Below are experts of layer 2 (counted from 0) of a mixture-of-experts language model. Rows are named router (the router's row for the expert), gate (a neuron's input weights, with its number), up (a neuron's input weights, with its number) and show model dimensions 0-95. Each number is 500 + 25 x the weight over its row's rms, rounded and kept within 0 to 999. Numbers have three digits each.
After each expert's rows: a language model's description of what the expert responds to. This comes from a sample of Wikipedia text that the model never trained on.

# expert 20
router:475500455502517522519492508470505504488497482579524543542504516498510493481482526518505526531499451496487512527495507485498496547536511505479521462463459509479478524495509476518521505494469504496501483505435526547547518482517458469500498458546527458485480518505516521516512523479495529497
gate0:507508537512468474431503500472474481485502482491477507501449471499509480526450511512536530517519524483516470450509506494491434497485531498518493493495547482520487564473493542491478510507472507535522498479503493496491476523474500484486523496485518484476516502507533508524534448504550464482
up0:450452471503506483487501514486524519524512530512511494472532439540483486444507499478450516514498481497508500522445545478480517501479494459499496510515478536460518499462440518514498495505517476474468476533476496479493493491531486480509462481468505477532527522520466535509520499472475493502
gate1:502477483441489502469501513526494506500528492493502487493518550487486519500538484452491549485554462440474491518488505478526512526472518541472534489471547515492452455481506491472524520512506523497503489522526524474519526555540496533477522505481477508485531501485499501482497475503537514481
up1:517506522476493496460478521579537497490499498493492496476529545457488472509561510512494490513461507455463470506516520485543543519520504509504499502495518493487459498469458479531519559501469470486491479491510517494469504525538500507447541508476472519506523511509493510494496452486505513504
gate2:480477484466538473489480507513484503469531509494524494506543479452502504505492496534506509471468526517503471506484552511480474446496534502461509497493521497525522518541509509470458502497505507434483506478539533447541479526512510475496500493460467534503515513498510491523443534529480522486
up2:506509508480461510491506486513486475530482477498476504484477523539482456541536528483490537539492474480483500499528509514486519560525481464528499488474501440503522491459512515470518525551483491453500485499460514517455509548510498524498485497490506489462462514494515545502507447530512469500
Digits in numbers. Single digits 3–9 inside tables, measurements and scores, plus the syllable av in names like Yadav, Srivastava.

# expert 8
router:510470509532479531501505496497459548481527518501493511435462479508467461548488506496504481485482439512490532544508473513508468512476562500479483502530529510500526511546446483476485530485536537489496487491507492525465489539467507536493501513512486511505529526482524496512524493486517472515
gate0:518535491461470527523542513537515496456512483475510453479553523502519518487522479529488498502500481510479500510464548507483490517458483539532495481552492480517525506525508511526473480477517481446505522487473487520486483517565475485478467524468462500502488530497496506507463519546507486478
up0:509521484501479496510524462506533506468527488499512542483509530533535515520497486510495471496487509516514548489473537487460475515469526537533481472504552543487524472513482526538530520515488486516480465526433476535469513499529472473499506483489444559478487504502519508507506519492495482463
gate1:473502559494506526528531497540481510481500542487501477492512474511519533529522534499476541503510521522490531483481488517462533524503472537500495502487490518521495510438495560492516481557484489473489450479518520508480437524482517528513476471498485518475494547521465524496518475496518483494
up1:463534514476494502526482504491517494461544531485517487477495518488533464519442497522496526485523508504512521495463478493525509514514469498522492466518471489524488508491495545496504491539496474480508526440524487518492486462479476541544504501481448505467502474534501483536550496563544491496
gate2:569504477480475445499508519503537504499506495480491495481490491515519527511520486488460513503477546459527512457522571459532487465512535540483473450537495544473498508495501521514480472500476471504515497519473495511474513510492483507462514468492507491538508502537538486503465462512501504517
up2:516528515532448486529511486517522525489508511473505477470500496483512487480455450495483542511450454489492488491520521522495481489449516503528468523548508482544506520494474488510475481531516462508503476491493431511536504501475490539498515499447500522504509452483519494519530525502533471475
Suffix ing and colons. Endings such as ing in inclosing, syllables om and ron as in Phantom, colons in stat lines, and capital P.

# expert 27
router:486484477473450453538532485510462513522479522494465546517537463496555489475480524564480540461486487516473525493508517497529501516518527467503506483484491527497529530507479488467528489514507548490504502525520497516483539519499524505494541518485509527481482509521503548512441481505488492509
gate5:502509448513508472507438499466530501531535491523526540471436478500490525505473533456495511532509487492483487494492462545471518486520488527464518492505511514495525442468506482531485506426489472522507478527502505468486507517478496490512485490512482498526536500507549479501501460495510482482
up5:514536518494509527469491513513516540511501540479494522502518513523490491537501453496452521490533493489517514559471492457526522507492472495508498525517449487500522515535511496524494505498454523498472521470466424498462456464515491541525475508526464492491503477511496515477543466527495492484
gate6:493493485516472519511492523445505493527489485472522521514471542472479482474453480497516440508491509524485482511480465517475454464487522499534530485483550491479519510506555479500476477482485471516528455489493508514463500475500478544560513502497515524488480452493486523489526521547515510486
up6:476482498523513464477537473498495461536483452514500497530452507446480485510496520453501538500501496493509508500524453540484463480522507502506457482492508507452538531541481473495458509534500467569509472505505540516473519500510497488531505467535528488497489515520508486531506525509512533490
gate7:492467486443494499544514506490499533516469550486483497495530518496505473537505497493496463528447440522482474447484482492503500547504508473467542451479481481512518491471485529518501487545534505472510495479512493529513489449468535527515464504503476480513482496519515476538516490501526500479
up7:475473481538469463513526495524464539456498546469506537503451520528549495503461517512523472510444470507503450489478503491478487528481525541496526495459510500501477475503508499494503488542484503491550481500503495502523496500531493465532541481534459516458530518517500481531515508504489500490
Mid-word suffix pieces. Word-internal pieces and suffixes such as ed, ing, es and ac inside words like beacon, espacio, Consolacion, plus object pronouns him, them.

# expert 7
router:457473487521515494537471492543520489463477566456522491451499452491519473527521466509474474508478479537495481519534516505485498480480506486484502506468525462542484462521514466501496506491476493528501478487556476494472462515485518508525472508524543446499482484507492487527474512485509497525
gate0:473551520484527521483531506488448519452535502490475455465500542485488476516472481509513526526470476488515480537497466458465507509495528530497522501458496502500514508504541498522479506496461473482519532501494513495477531511460452448529488496484471483506497498471502545491472526530467469502
up0:475517504470529486483517503496460483495502493502498478478500513500486483532503536509525495518507494484515487526514455472482542537493543520497508479455518483473503502504526503529534550498446478479536530525503510507462525514444442452508485505517468482527488514483501551509448537535473480498
gate1:509539493536475494460500506486494450501472487513545466511501512456531484516517493487519502481530480471496502498505479526496497478485527505484506545476530498511469446521496516484491521541472490504487466478489518489477481531542516490497516520513551450487578457540498515492479472504536481470
up1:504495488471515547549454474516525488525453500512490512504488537494455487537520505515463518463557502526463509521466514491484494537519489478520458489485507515536508486509474500538500523514516508499464509551506497487492506484516432512526495515547455498512479538490473492476509538478506495522
gate2:522453490503447507501516498500531517491529489515492531495474483483523506489504496538499462485493557520489511478499552475455498461505504453544499481479492518525513482515474539442500473499560474524505517476479554488535522477500523494467523517517501472449512508492463510494486535508511493500
up2:524473480509488517500453496520492486510523487522473502508473456501484540534531447494472450505555516485493561557492513493481483478526492467486543515515488520490511506493515528491489490479527495525478473515490546521541528496465572486492498471514467530493476489503465505491528499515500507477
Line breaks in lists. Line breaks ending items in bulleted infobox lists or after section headings, before the next "- Field:" entry, plus a few "(Note" openers.

# expert 12
router:503529497525473466467510502464462513514448548533473460466525527470493499495501512521460527508569522475522515512516497503478497497489500524508518507487527513489552466501502511497470468489490533558508526512451519499462478458511510485499491492529524504548506531501534499516507508484474537519
gate0:531493478514469485496563518524521490515477535458481488505503520530477529480493507471490487469514526475515443513483495495489512506451547519517484474451528483471525511517485538517540512513457522501484567502495516457519508467511517496545482474486522507509509522513509487488508493549526460506
up0:468487521478498481547512495500516551482516485466515518534508499496547542530467529530509502470476477526474474518533523513510486500524487486565475511495461507518480554534519500501483492479516479526514512519514515529557507494490475488456480521526500502559540508522492515510494558490506500515
gate1:525512493453497489539486513484489514499505494482489534499396478514493483493510459457529489500514490465502514496527486479503456503506493492510468497480497487459540513471436493474500493506486465500447525518480488478494506491529529473494529487486524504456508457515507507457494477487540473482
up1:502519497498489500523542472479479548486477521493492519488492475493490439497506515497503471526514492501509498477539540476433456467547529460480491484470522459479529521466449528527513475496501505526463521494521484505475481487511495505482476511507524500432521503530515488522475510489540464508
gate2:476528440519488512518515460511516516487489497545464507514497483516508443458508482469515549523474476541486485483511545506454502499504526508474492494471561495536470452483455491526503488505494501496465536457540517517509494504504487510507493510512521507475525524511500474512466511477472450488
up2:479458483486511484476533541515486497499474499441519496477505521502464508491502500509495487509537478481523525488501473518523553514488489504555469476447496508464472475481499525465494513491455502477499475540459502484492516544467488502479487462506526473488508562495507531456516478489515455533
Paragraph and heading breaks. Double line breaks before new sections or infobox parts, == heading markers, quotation marks, and single capitals like S, C starting words.

# expert 37
router:487485475519484496496538495509501483502505529532497461468455503521516531493534477492468477477500505463495504470537493515539485494471505547482477526502519467531563479539504535515449451504524512491516483507504466488528453530484503516486504507495468525459536533492446508501520510491513497549
gate0:503546536494497526529494517487435493479508453535476501472514519444509494506491487482496485495527497500503474525467495534520497506506476468514546514490474460549485515528497520498498522494466486475523463481455495489478483471492513524491480516479501448473501436528488505461468472512471537482
up0:512530541474489558552515501527479486504451472509518451516523547494507503534516448520528453478510491491476512482494522515505464491518468489487540476496477487503539469516490505472486480444500486483469477515484488554510479501497497515518488508497494451496479450519470527487505515510470526486
gate1:505545491538539505544471497519499505535501491565524520544481497496538508524491494476502511508479508528510476537475501496513497525468523482495464504532527492497465494533485431544455495499460542517479512483550498501511530501481509481502483534498477463512507524547519505533500477528507529508
up1:514523482477472497493524480551497523488467511466498520489465518508509485508482475508504499486499540483510508486506518508478442469491546469491499448488490526532517458492512484515471484508500489522507449550483515505516536470540538509554539506474526457528508491538484549499487509490479459471
gate2:455480489499511495482465465512501481519482489445474523529508536528479500527523488527494555476482451456494492497484506539509504524484501488472506477524500551532464485494530495557554499473507493517528510512467488529490516502488534472523475502471486519492523549477486520450529511486513473492
up2:565499515537503517518541542510488504488508509518478465499495525539498526517518526519504518498542539519458537502497498501496503481547460500501506490504492482478473442486457490475503521484539491491478499546507491505490484528485495524501463475508524471571431495513480497539480500502495525493
Name pieces ending in vowels. Pieces like as, a, ia, ana inside personal and place names (Jonas, Lansana), plus abs, ", where", V, H.

# expert 5
router:474524514523467457500466513517455497523485475482501536598555451507512490483511472502491503484486496488515525497458481519497519473493498528529492501511462502500509527501487485475481497494521515501512527505475470474467482492501488484496520491517461487507478497562504440485492527468459475526
gate1:492454513497516488489494478469518481497514533467537481474543448515508473513460497496519491528518510533481503570494504494540491478531440487496542530535480470522459474472496510497523497482512493489511443493522526503499488507509497547471509471507488536522523513503491527471491527559508514504
up1:539518476514505506517502556491503456540464479544494498513504530547507514486528495500481549463469542483484521511532486478479509487535531473497496518519498507501493472501463450506531509494509492514472516509496508502512465485521556509492491514546464453528446546497501476540486519519505493483
gate2:503483477455530463495530559499530486457499474470462465478520506497486479525470562579495505497530462490514482494505524484506492490488466509495467533502541500507473470493502500496492520498480511467540474477503525461463476525489489487491531473495455500492539516463491500509486481488527511487
up2:503491507503516491503555480499508461526479451511501491491476532497528507535482522445480523513508447495492517556544532497501484498543545492459462497471532505515507474524535529535520537495490508503509502471517516491516520507501556520512492497540467520528489471459520499492465488528494534480
gate3:510485488538491535516488543485502492476492509476517487507475503505450481524524492544468455489477529510510473494531562488469475468537504475435493523485503508490558495504509492520497479488524529520449473495520489494516488488565513496528483556477485496497499509460480490487474507477508476469
up3:473485460532500490498502511447515451506472487521456495511515520515486478523517511487491542516475500590519499495527495484504498474527501493468502516478501475494547498487452486514510507480518535489505477512518494545477444485497487523508536505545481487512489523466473484486478545467470544502
Two-digit numbers in tables. Two-digit numbers in statistics tables, election percentages and date lists, such as 19, 12, 75; also the word by.

# expert 40
router:524477488466544510497531493475505484510489496493502488437495505440496531538472484488577550544501470512499517497484519443481510521477520465491465478461498470492469504524517509511504504496493464539507465499485445518482499497524480484512520513474471523502506545527511493478499474493519479505
gate0:492528486502496545499499495509476506523482496493512455490519546506497505540531529500481541495515466493497535478544486516482496544537451463541489516528503505474501457518455499487467511519527524480475513524479510493503468546497478511429484459508505519516488554499514516481484484474508454491
up0:512503526512460542511494515569542519510544548505452477515530498521557538463511495460515489480496509512480503509489507512503475515508534479468511523522497492485502484482472513542503472526508525505481502523509476474500533436523486498507515526506554473508495510492450481515469460493487472505
gate1:477477486501503458530522552521526476518503550484499508486514485498472512484489516504491496502465503461505503478517514474510529525513512504547459506471523550529518525518503546530496568515537488481486466499481510454506520465534492529532534533515501445541497509481455496509517499494491474485
up1:466483517505460488512523469506519470500438461494532521510466504480484496477515479503471459512486498530450534498497524509536508530504518489525488504512476443502527506537504519473495511483550527519489522480487506477521503537500508486492465526500515517480445439473460521473456535504510505522
gate2:505512515507472514495469500526489476501517506492510435476528530530524515461522482470461533487485481485497447531507524495475499492498501511480529494498487514508462446497507500521501492510528475472493502501538545458507555481477518478468519505477539522544527516459454475480460461478502499468
up2:505528509474531477511469527481514537506532468539517527502461489470512462527488517518532476504490537463529510486471498487475508496470526524473513497474526493521496505483544485504545508501464457499550504456488466502465513524512454459522479524504475451488519520499526459519481498513538522521
Article a, capital starts. The article a, word-initial capital M, T, B in names and titles, and syllables ag, is, dis as in pagans, disabled.

# expert 32
router:526530472470494511506499508473450526534499508509499483491454495515503540458500531510510474493538525517463486515514540473457523514505468519515485562549467504516522459488516478500532515525505511493478516468538505490465540535511489502521505502494508460562475471473482460493501528528498505499
gate5:531520515515510484478519478493526524492572455523546518495505468501486440478492522509515522513486483521513472490497465480472454488479536487522540534469509451475526477511523504502514502480511505505551493500484492525502456502492543437504505526458496517509494490531505473526480499530509499464
up5:463471495499490485493466482481498482498472454521471520500522505526538506470543527480528521474527477493509496523490481545510526519489497503508462496571523528466499453490467464524507499482502519457525516502547505507510453505485508526459491447482535506511500524480520499501527551461523479505
gate6:494475515487493514444556502479539503461496567477489488497489517472520493522535503497514497505541481528502511528509503504506500495485530515512521504458513496510479500483454528491468502507511489458512502433478571461506485486523462534474483455503491495463491469512508493472492444485500512491
up6:493515415537485484475526467484527440506521490506484507491502496511473505498490474491490566438496509503489505475511470516500492500510528467496466527500548500496485480494468570536530545539498481493497485470503510524495536494496524524508513505515468521502509526508517524537510482506516464483
gate7:482503464508486486481487532453478500506541503542519515480518470557541529501473523520530528488431521496504487490520516474490492457483496486511502512490499509478497514510486484511514427506516477501506494504504525454509439487534502513537476539499519463492523507478500517508461548541494530507
up7:518507518510506488518486467465468510501460432502485459486434517513499487527537516525513496501482530489512490521517508509546489485517497496468476509487499427511503463470480505463474467456487532481535488485466473506500470484458472517467490448454504500484514482529508518515490483493515506488
Vowel-digraph word endings. Word pieces ending in ow, ay, est, ine after a short stem, as in Show, stays, Road, plus words one, time, long.

# expert 43
router:479495501522498546491483499474514475541499494518483477488541500507577514480466464506504489482498509519448455449515496478468544494497496502528500477521528511498482489499549521529501496462514532482500505531538497486502514501557519517505509478492492419514529472459492514500519487479530509515
gate0:492475533503409503493479477462538529525486498549546486486479477522486484470513501485514498493519497480469497472524489504501442524463531448503480468505502491487462463490511456527533493522525540504524521520499496512517503510516494493493532513519515484520551483545528472486481496506479507515
up0:496540494487540505529484510465531467512505491479500478500476462493432484515492467506503499470487534529511468523475530488480464489487499488522447534489497561498509488479493530475498499480502484496476516531502510443478467509470501508493519502509506507453558526437506487510501504521482555487
gate1:516513518489554519550514521514473531508531437478480492491486512502515482549520513441457488548492495506504470484484526473509503481512499493526523494485502470538498505526497467519523477526503446513516514511531468508516480526520517484452493538468510494476516504500475472486446464525504499463
up1:483497525447503505532488466469512500505490490461521456495521476490491516537494506475490511476518490465531480514446440459520473480522479528512551488514523483491496513458499508540498465470493510498512492492505516471526500509506521522463522453465504513491541516489453484513462480536450532491
gate2:491520552505452501497482462498532518493521493523530492504482439547483488491493478455525512479506523495523509472483490507504428507491499479460491539456508484532517527478475504496514547460489508502477523497485518519502492493507506473529523530526477500485504456539442525490474521524540491490
up2:491480473508506479474471487498477507468494533500492506558489527466496511508481500491496516551550533494556547500522519526503510494554513505492526524541523462510505534474476487485512495476494453506521501489492488507521502435484489475510528548498510529505462492476468479497484548547515516473
Word-internal endings. Middle and final pieces after an initial letter, such as ates in Dates, ine in Guinea, ender, ector, plus prefixes un and rel.

# expert 39
router:496475548495494475480467508465490480512501511530478463535516538484513534500509541506466486552488547520552549526500492476525491513514532510500537502508505496489529504512490479534456545549524495510467518482446517472520480524499525515502508470459526504511511531498551517518492498497500476527
gate1:504495519503487531500513520491461464491509456499524455465492520509506460470475510512479472468544470480504504496502531462516491490538480523484517507491452465500513504482481529458514527504534490494522453459471506508512508518508525476499474453496500532486537441487488545511465506462505555493
up1:517494511481512523492487451452475506523520509497555486548474501525538484541492457454515488436536483503502518522494515451463488520524504548496496532462523489464491513511541513476464519532528511492484497462475482484515525491462520502498536513499486507474520482517485527509511476499535500481
gate2:490522462530480543536519456526489483523484501534544495495489512519469506527514480504511541488501528488530500462512479511530515518529519502505510545514534505515487486553490542499525536486505478537479465517479536491454473491489506495538473497513478562477506526480491556518454500524491497518
up2:499506513478490503532561524510486482503500559474497459553482502524495490512526511504474467483498495540521544496497515458429471517490486572486477489485512513470544527504511524513476459538531476527529488487504501505532501468481498497513502500514488486528477476472504492442501490491496500482
gate3:489485499492499495492512468465510515495495488473542523513488546530528471478468529538521454524503483541491478479514534446517512487497505497514526510517518509498497474440447465479473462461494509465499467477472547424500505497473491504490512468479513468498525516518496512507467482492521474499
up3:520518486492471554476489529509469569539480500512468455496540476491498486515479514497497480520511483498497495546486560522508485482526465479501521521489501479521514482498476511467472524520479501497558489500496511511530492493571532465487489521494533481497473449479462485511507496544486488502
Middle word piece er. Inner word pieces such as er in deserters, deserts, and ent, per, plus comma-article tokens ", the" and ", a", and percent signs.

# expert 31
router:488502500484520462527478484520474543442509520554480494450497493519515508568486513494530509457524506465485473485504475494489511466490514466524506491506522447500518541508517484458527471529482496493475470490502473522517479506552487505525444487531469499497523510473515500510541477467485496491
gate0:499487480459525502483473508466493492509513485490501486483547476521505518512525496556522523470462509511487512576482486499495523481502457506527496513514422472461508520510495514548516544489479519513505519503508515521486459519455497504470516494460499526540511500536476520514518502531504554510
up0:427501506498501532522518487477517535497473536491488463500495487495519524499500504496526498539497480473474510501496509506517483500514496525538495466515485471508525495477469518499544543498494515529461516528431498487452542511484496462460514486515542498485459493532484428473466485478489491482
gate1:497523521489472524506468480499510535543437492503504520535465517474496501499473492514494459536498473464506540513496510505514524541485467449542460450510481516476479472483504459471495524499495509495490494503479528467475516511513486488502490505500528456520497523475421491495543498473509469512
up1:547491493466462525505534506473477458480480506531473469503502505500498465471486525516482547479475492485558512493520504560478514509527507502435497506505484508547526523461550507485530507517536521494509521526476508502475514473533488526512506481475494485483492465518565507541502498484492492494
gate2:516476471510524473478488499511488503499493487523517494482480533532516485489546571459532476506522481514495496531475500477512516517447520500492481505503458469480498500483459509496473532472534529476554499514464527472451486520500493467475529510484556505490504525546484471523475476520535501531
up2:457503480521474503506523468485521489518535503503456486454514468483537514528519477533544535510487485491505525472509478524496494501530453486478455502469491506542516504486505507514552522503427502526506501522505452519509535483488489526528463471520464512518510484556488544512500516498511505475
Year-introducing in, parentheses. The piece "in " right before a year, as in established in 1886, plus opening parentheses and single capitals L, D, R.

# expert 42
router:505461529480499481514526505513498521493504482480490501457494543482483481526526495429497487476488562516480502490504467485544500503491476524545507512496503555541548509527507526492452524547494473505517488511500530528490495473492489509478522463522475511551500524507493497517506492504461491566
gate1:491486539542533495533506514546493483495525520494499492504522469551492494518495524497508502502518490446517532508494498478486488502473538495527526452495508528469479515489506503512504492533477506472478496488541464463534512499460522529523454494505511560523470558534484429493480511527500483491
up1:511490482469475494496494502469511502522449473517521514491461523495486507485511466478495522483459495568483443451502533509495465464537479510478506533473539465543505516514515495486480482492548474536487505518471522528480484505552480496483526496468474493486500452470512531503513463481482492496
gate2:459471468489528538475469478459520498490452503522494545480498469483465495472540494486521485474486467512510488506496512476514528483553482531516550492463528466516463489529514505538521505484517486554453480511531501506487481538529492526522521500494457533485525493510514551486493516514494491510
up2:495504519502497501506478519550467476455523478483534497534497527484545520484464538517485446533497515504491524500489453535525474504520464449502521509525466450507529504487492469526537484461485479490537526536502494517481487517448493483492481521489515555480461481516484474485516499525491502503
gate3:495478554493461492493528487523517464491511476522469458478521527489517500455538556529510554506484492477519523565487513533506492492517526519482488486479520485509470492519492511531493490511518505482510506523485515519475465501524490527492458443455495484521509503507470491503458472456455479520
up3:542522506475525516503503502495539492546485473464533529521476478488444503528493484480479486496517490484485522458525507442492497471524478461499480535494480493534557537546501500478474532471488493487489546475523495518531506495479507494514551522488501455509454516501524479511543514526488504511
Common connectives. The words and, of, in, ", and", "in the" linking nouns and places, plus name pieces such as -os- and -ant- in Santos.

# expert 4
router:487474536519530503513527495506524521479509499431487527518495458558482477497475477499460511461459460491476511501483481513467546485507510486512493544546517476515448505523511504463489498465486495537472518520482466508522508485477515466505512484463456515497512498513486443465490512492509523484
gate0:473502469532491499481482490495522504555467492519508522461458488529473518464519523532524512493518494479483492490546533496460493542472485494507468466469502563484512514510498483508505524511497469487462521523488470485493505498479522508485549524508488499501567538527490542517512551525507462478
up0:537484504487490520469518484503484447487538471497504499486566498511513526515505484489490490487511496445512515531465459526526525457503529523518550509510516513533490478483479503508506533497491543488514485494511507487538456513512503459484461451488523536541480487440509511489506528500447518511
gate1:471489482479530525481486565501473509523501476505533505475473481472501493489507518551499468461485474525481534467529516471502479545477526469496473530510496470495517514564501516492550482464525485525498532515475499489462497559512517481495472519523481503530487488477493484517479521552480475506
up1:493483458523497513497480540535464450502480484530476486507493505466476497472546489554518496529468486483494522454498498499498526522476492506478476489515522492505502469535482528528562545518552497500516502534507516537447489508529492459500508523482489471519486510477489493555508470497515471469
gate2:498476491515520506476491494447479499518514536506471473500538474516487538486519500514512501499486501532458513529498473462480474506529545502502511495481523536489489551460476521529454488544517517507465462524512482540529488490515541505441500476526495469503542545465498485462469499508483525510
up2:509514509505479504522544458503524504510481474463501502490487513509476492490487472488487519427517495519515485530490518507492471475505526495485516514486491496481496463485539476504495533488506518516523485535443479524472497494463510499532501565489483493507458574462481545479494519514545534547
Relative and function words. Clause links like that, which, he, at the, plus semicolons in score lists and bytes of CJK characters.

# expert 13
router:458498483489472485522463528494490499507544470455531536533513525525474481483484487530498486482533402526507487487519533487493492528486510519527508476453480488513493498490482496528512518492511502498534482473527513524503496521514498479533454533472529542474507474531474495495517466544484483474
gate1:523525488553520520513492504548533495508500495549476461444500500465518476480532473478465481506522512538489497515492480527490525490499437483501478495449492526511476502501516478547473499539513515491506500447504478515489524460538475520539500484467511486510554484480483504515512522533511497473
up1:535516490519504487487460492529518458471477533513443497474493515497511520509500481492415479546500512544527516508535485535499508513513468473500524499506511517526463532503520483546503509520473512540505516475515477529510528500513512527507520508458497498483517493482465427496486487480506475453
gate2:485491510474509519521490478513459506545488519538505493551505527514477511457500484509452506466505458507475515493463533511501460540528480519517467448520488501508452483512495437527528492480456521504464547504486515505560504491511515491498539473549510515495506498489479497484519508466492507493
up2:509516501536534491462532513528520512474532502461522492461523540503505532506516498484535519530520514495542475501500471489528518516515547501492469527513516490502505522449499514475498452519527481501506441517466485517450474453453502515487486466498517525441483494534489493497526490482527473520
gate3:474525485560514468478494446508509462525511555454526484493535517513492454509488496557508558510520491518500473502475448488496514494469484499508485518524469486468492473489522458489480487440520534494499480481501502508502474491492520558536492491511476504498468510511488495460515490480517508518
up3:487482500491521479469546463481470468483502532492531469509502514493456467504464542512487518513487449514482483555517460502491547530473462512472530536539472485490473474484499489484485452495515521469468494497497494464532465507485474477463493451493515500500491469514500511481477461484511508531
Word-final suffix pieces. Word-ending pieces like ore, ley, ter, ace, ite (encore, Volleyball, Leicester), plus her, his, ", he".

# expert 22
router:549520496479495508469510509486507521460466534517524453537474467497491495516483531455490504475514473491511563489501468471476518466484494501479523519516458556474485567511473502537535519471477510538521489479490492506509490552540480500519505520474514491523489498504519483499493537519505488463
gate0:496542495517501497538525524522506484520475495512484477500509542473517492504502515508461454520525492506500469493499508528520481497550505487461481516480469485502509535517496560501513470506497531526485493531485461532509492484479481557525475537528484487464432437516474464517535492527507523502
up0:514458498515445526513525486505500521539518531478512537459560485490459496475518487502522542497479516499507485468552526506516490482526501470478540528475481520508535517535470573504487500517522495508464518505462479506490492513486505510525463506520520512494480503505471535470538484494447512484
gate1:491478476491519505519472518464459510475502463476483506547548546508532547477519532527501488502493513519523455548512490538572503457515543472456506492536464521525489505497551485518502514503506526501507527506516479476493483496479503520495479514458494541518554495497516501505508500514495493513
up1:463506513483516483512484535520462499446484463472479476548511525567535523482491545514508471469495505561508506506496537495493472482496448489478503493502482519496495521501538479496487487508525470496484495512523454523467480489464532451517498481492469519536490475529516498524501505510466458519
gate2:518531480513538456528507518507493531513512505506493488502478505492478510541480458498504507512480502491466504500564534508505481489509538519536478480532520498506529501487512484485501498489511516504465498470532480477491585487476507487538534500470442517495479484531515460484472532491543563472
up2:500517493527514500506486522471490581469476463507519494503452519450507514506478463448484453526474473457531522457538495522498475492503515471520486505515486499521495497541512492485487510485480453529491553502526503478483521505497494460529543475494492543487504487513467518510532478478515499506
Consonant letters in names. Single consonant letters inside foreign names and words, such as s, h, z, w, k (Muz-h-angi, Sch-w-enk), plus capital W starts.

# expert 3
router:503471495485518541466478495502492507473467488513500442472488474487501534511461488481490503544473521533484504477515469504536541524469540533515511470517520512490500495451482484493479533504533441503497468501462541539504516481474485484505461481483482485474474483503482516507508534462491553539
gate1:498477533484486501520544534465498487481493540537540495498506489537505498469560479509489508494536513542469478526456535472513515485489506459505528501490508541515509492524542520458504469454531492479519497447469500463483514486486522477456475493513510479481525491499476482440490506526507502481
up1:467517482515520519484491477529477511494538497462464506521503510473515506530475488523510498493476492465527526499496511514493490487538513544493470502471518494464521490471474487528506536533479475510489482565541523505542512513522454504536517520474499525484466520474513536568458508469515472542
gate2:499546502512488515541544506481484518503505468496492500507456502490521484513521473485508534513483495513539492513472471517496472497534479469441528508487445526507538511522548492518471460517483550504533527465525458556523521501481535519527545518502483498524490471520487513481493460518494515492
up2:513509480499495464469519484513530530523459490453504545492497502520490512515525540511545533443534483476514504487454531511483501539502508521500474490536524547490507504532472504464483518484541522513482557529508516494548529498495506481480521485538525499500536524469495509512493489470526450491
gate3:495501514467497521495515493491505482497520509523494471468533523558536507498561500535531469478489489498491528555451523445490496505522508543497530529496551530490494511525479506484502494502517481473505519501487557478509522465552505503489480476493524535517493529524438517476476502487513518479
up3:504521470527517465502504551492506521480491492441508480497510504492461472483482466480475514537472499522537514481525482520511509507462484472473476503519491457529484503473546479516497478448506486483502475451499494529506445507454531489535549486510473505507516475494535503545539502507509462479
Commas and copulas. Commas in lists of names and places, plus was, is, are after a subject, and minute marks in coordinates, e.g. Alexandria, Louisiana.

# expert 19
router:524530449475444527505513487467512488447502521491510508516524475486516468536484470475494450529490470488520524527505538464520497542504521500490508496504500520489516521504490464505513509504455477496476500492546454532505471540473475501520513502527497530524546546505466509485457476507542516511
gate0:493484508521496530512509515494499525460520534481492524508507512478512491484533481530460493452480463499499497519511553490539488532519460512524514507511461471526519476498533499524509471492570516478469492519502520528520471455490507484540488578466512501510518524447456507497502515521515503489
up0:504469498547487527494515529517533517463518564480492487500555531481531490510513455492504494478492502532501497515509521503513474534521481481478511530485476464545502483493505510536458486535531501434520464513485500526513508460477465494558524530498513477530541514516478494494496523504511532491
gate1:454436502490485491506494485471497527518493560549525478521493457512502472525502491508497504505508502503473521515530551465484495505521486508522507489473445522503495447481522530469513488497519481493502487502476532481531536518496458489493565466504514464476563504505479492471538503498493508491
up1:490534491498525492538531474465510494466485509526494467506484484517528473490511472530531472543501512540489533526489497492479487461557508505521479480480468538445559511518522489553507492509523515515511487478474465534481494543473482493474496490520535505474492446487477506504500456486484473489
gate2:489486524492534505474456494495500536516514482507544457512478501485505490481527479526531492502519486458544559496523533495474490505517506530537507484521512487533488511514533539562511511482503530510502482462490494497501480562494511457511556518493498495483540491513501502483475450525555519478
up2:501496485507486458528513497480488494509468517485465467504484526526473515481475553507466494512475545505519530493524500494539495541536526497515517488509473498468458497466448485489536462510501435523472495550473495521508532477512502512441499504537504480505461518481483470522533495471471488510
Word starts dep, al, N. Opening pieces of words and names, chiefly dep in depicted, deposited, depletion, plus al, Sh, N and first-name starts in tables.

# expert 45
router:466461516503499557470532513512554507481479527472501549473507517493508461520471478496520495491484525479547490514508535521433503461478503498487475536514544500507531524478531537523538473511510536494522479460507489523516529507486465470471487499523535485503503513478508481496529530521484497477
gate0:474491472507456504458495492487505490491531505532541498520479521543514480451482516498513510486460536512474458454489496482500467483503541508470518450481494528506522514466475535460505498491510491501485471498508502513505478488495501461528471508482461474485558550522519526482438471509533513515
up0:556500490525509517520498514491502500499495451475463508516508503455503495496506465509471501499490544483545501529510484507535463507509521480473472462515450476500546531545519494479471521504518482502480511530557490474485522474547530513524509531455520511490491457477462467547502492502478480498
gate1:531489475507493500484519506511477532526535492491504491504517525503489515486518497502543486542444492506524465531505483433483486507480523558512500499528548508541465495454477505487499480507504526457505513511492536480511517469532513523451491487491520521471510557472510461511465466462483521482
up1:492485508542498500517487526521460523475471519497511535547450505499499490499494527503474500510536524533453468482494505478475480531476487482509491463509481511492522535448512490492474524570527498465473455505470479517487520494445488511544499529499487525473502540522526530510540487527525511496
gate2:444485505502498505506522526519521460488509555535471495474518507528485485532541490476503547482521498454525542478503496534524536514482494477507503497484482545503527463521514530498465533486546464479479453488501495462469510499519535500505465499520482512467504493487511511464518535557503506492
up2:541534514516530474478466528520486488477504502477505546538491483468520494456486508492483484518516497533509511484559489527482499530528518471506430518477514443493468528515520507534540530526454532467508490495480476509490472503501528523488519490533508471503467490492518480491481484508554536504
Letters C, G, e, in. Capital C, G, Ch starting words, mid-word pieces like e, in, ri (Globe, Lewin), and He, has, not.